{
  "n_layer": 13,
  "d_model": 128,
  "n_experts": 96,
  "experts_per_token": 2,
  "d_expert": 96,
  "d_shared_expert": 0,
  "activation": "swiglu",
  "moe_layers": [0, 1, 2, 3, 4, 5, 6, 7, 8, 9, 10, 11, 12],
  "router_score": "softmax",
  "normalize_top_k": false,
  "routed_scale": 6.93,
  "balance_loss": 0.00217,
  "balance_bias": false,
  "router_noise": 0.05,
  "init_std_router": 0.0248,
  "lr_router": 0.00211,
  "vocab_size": 1684,
  "norm": "rmsnorm",
  "norm_eps": 1e-06,
  "tie_embeddings": "early",
  "optimizer": "soap_variant",
  "lr": 0.00504,
  "beta1": 0.95,
  "beta2": 0.95,
  "grad_clip": 1.0,
  "batch_tokens": [65536, 131072, 196608],
  "seq_len": 1024,
  "train_tokens": 842200000,
  "steps": 6675,
  "dataset": "wikipedia_en"
}
Below are experts of layer 7 (counted from 0) of a mixture-of-experts language model. Rows are named router (the router's row for the expert), gate (a neuron's input weights, with its number), up (a neuron's input weights, with its number) and show model dimensions 0-127. Each number is 50 + 12 x the weight over its row's rms, rounded and kept within 0 to 99.
Before each expert's rows: a language model's description of what the expert responds to. This comes from a sample of Wikipedia text that the model never trained on.

# expert 41
What it handles: Sentence-ending periods
router:54 56 42 39 48 49 49 34 49 46 43 37 48 34 33 52 51 66 67 59 50 55 37 39 65 39 59 50 29 66 46 42 58 34 58 50 73 44 36 41 35 38 32 42 68 42 40 29 43 45 22 60 54 66 35 51 24 37 70 57 42 64 50 38 35 54 64 34 68 44 48 39 26 42 52 67 37 35 49 49 41 64 41 51 60 67 38 53 54 55 58 57 56 49 57 54 33 61 43 60 25 40 62 36 52 46 34 52 46 70 60 50 64 39 43 30 61 57 70 52 51 26 35 47 69 54 32 58
gate0:43 57 81 60 45 40 66 48 42 73 44 65 61 55 26 64 50 52 56 57 36 53 46 62 57 56 52 21 39 44 47 40 47 43 50 45 77 47 51 57 53 59 38 53 42 71 25 42 46 43 51 49 45 59 48 27 36 43 51 56 57 71 54 46 64 50 38 47 51 73 61 53 46 54 53 64 36 54 43 60 52 31 34 38 35 56 47 45 68 56 57 51 58 88 57 46 67 53 40 58 53 62 61 47 54 79 59 52 55 52 59 39 65 25 59 62 33 29 39 62 57 36 48 57 65 48 45 31
up0:55 41 31 52 41 40 58 57 60 43 46 66 28 60 59 57 53 62 55 49 37 28 42 26 25 59 37 43 65 60 70 73 47 32 33 66 48 21 57 60 39 28 45 42 57 45 54 54 47 46 63 31 64 38 55 46 51 37 35 46 39 36 53 41 67 41 35 32 70 40 16 64 45 33 46 57 51 60 57 67 36 41 43 37 40 41 48 43 59 68 58 58 57 41 47 51 41 44 42 57 53 44 65 46 74 52 36 70 50 53 46 52 65 47 62 43 49 37 69 57 50 54 56 65 33 61 43 46

# expert 19
What it handles: Line breaks and headings
router:28 71 54 56 53 34 28 46 48 38 48 55 53 63 45 46 34 58 62 46 57 49 60 52 54 43 41 50 46 61 47 68 61 47 37 63 29 44 50 80 40 45 58 50 74 53 62 53 50 37 23 62 39 41 43 52 35 34 78 58 60 42 41 45 43 54 71 57 53 26 45 63 37 41 57 61 56 35 39 58 65 56 40 53 66 47 49 58 46 37 69 42 36 55 54 42 28 45 62 48 34 32 51 48 47 32 29 54 42 64 47 58 52 37 47 44 67 55 44 47 68 27 82 59 72 47 62 57
gate1:62 62 34 59 60 35 48 62 42 58 53 32 55 39 61 44 52 59 84 50 43 56 48 41 61 53 37 59 47 58 37 43 56 65 56 38 62 43 56 62 46 45 58 42 43 59 31 39 42 68 43 55 58 56 55 53 57 44 50 34 42 37 34 55 37 59 59 29 39 50 70 49 58 53 54 49 61 60 21 32 50 53 69 56 68 28 51 54 56 34 77 68 30 39 54 75 49 38 61 49 54 63 63 52 49 37 67 27 39 53 66 53 61 34 61 20 38 67 60 36 47 58 35 44 70 47 38 48
up1:36 66 65 42 55 46 43 53 70 52 57 32 39 42 39 56 49 62 64 26 58 36 44 37 41 24 44 47 41 53 50 47 38 54 42 72 55 37 50 49 33 53 52 52 59 40 49 42 37 41 45 41 25 45 58 34 43 20 41 55 48 63 57 55 54 71 50 50 73 54 39 64 53 54 34 70 54 45 43 29 48 38 41 70 36 61 35 36 56 47 62 77 55 47 43 26 28 64 42 68 47 35 61 38 48 71 43 49 73 42 33 58 53 41 66 51 61 46 71 53 47 47 65 41 44 31 56 43

# expert 39
What it handles: Clause and list commas
router:38 64 40 47 57 48 48 37 48 52 55 56 46 66 23 31 37 48 56 39 45 58 38 52 59 50 57 67 48 62 38 34 36 42 28 29 51 19 59 58 38 50 43 38 45 64 39 31 60 40 27 65 46 56 49 40 47 64 43 57 36 58 54 46 50 42 38 58 61 48 62 39 37 57 57 52 26 49 58 66 38 56 72 76 56 73 63 66 56 56 47 70 57 65 32 50 52 41 68 40 41 52 61 58 43 30 46 34 31 50 49 68 63 54 35 35 58 69 64 74 45 31 48 41 50 56 44 48
gate1:48 49 41 51 41 47 48 38 56 40 61 31 63 51 71 43 45 70 32 24 56 52 56 78 68 26 41 49 60 47 42 62 50 58 48 45 59 61 67 73 47 45 55 59 38 79 57 61 30 58 33 61 62 47 55 45 39 55 52 45 14 36 64 55 45 56 62 56 67 60 47 52 50 69 53 46 59 53 29 51 40 43 49 44 54 38 23 57 52 45 60 52 53 34 56 55 55 41 43 58 59 60 72 31 33 36 56 44 65 61 59 44 36 37 51 55 43 50 55 42 44 53 79 50 78 45 52 34
up1:28 49 70 48 45 59 63 67 63 59 55 62 48 41 47 68 63 52 38 43 58 51 64 29 56 50 45 50 38 48 55 54 53 56 78 57 40 70 40 50 61 59 44 37 63 69 35 52 61 78 60 67 51 56 47 34 65 50 52 66 52 64 50 24 46 39 50 34 52 42 51 52 38 57 47 55 29 54 64 20 61 56 64 60 57 15 38 54 52 52 47 58 57 62 53 37 44 67 61 61 40 46 51 52 72 60 48 51 71 42 41 48 85 47 44 54 45 64 61 63 63 36 29 59 55 46 47 47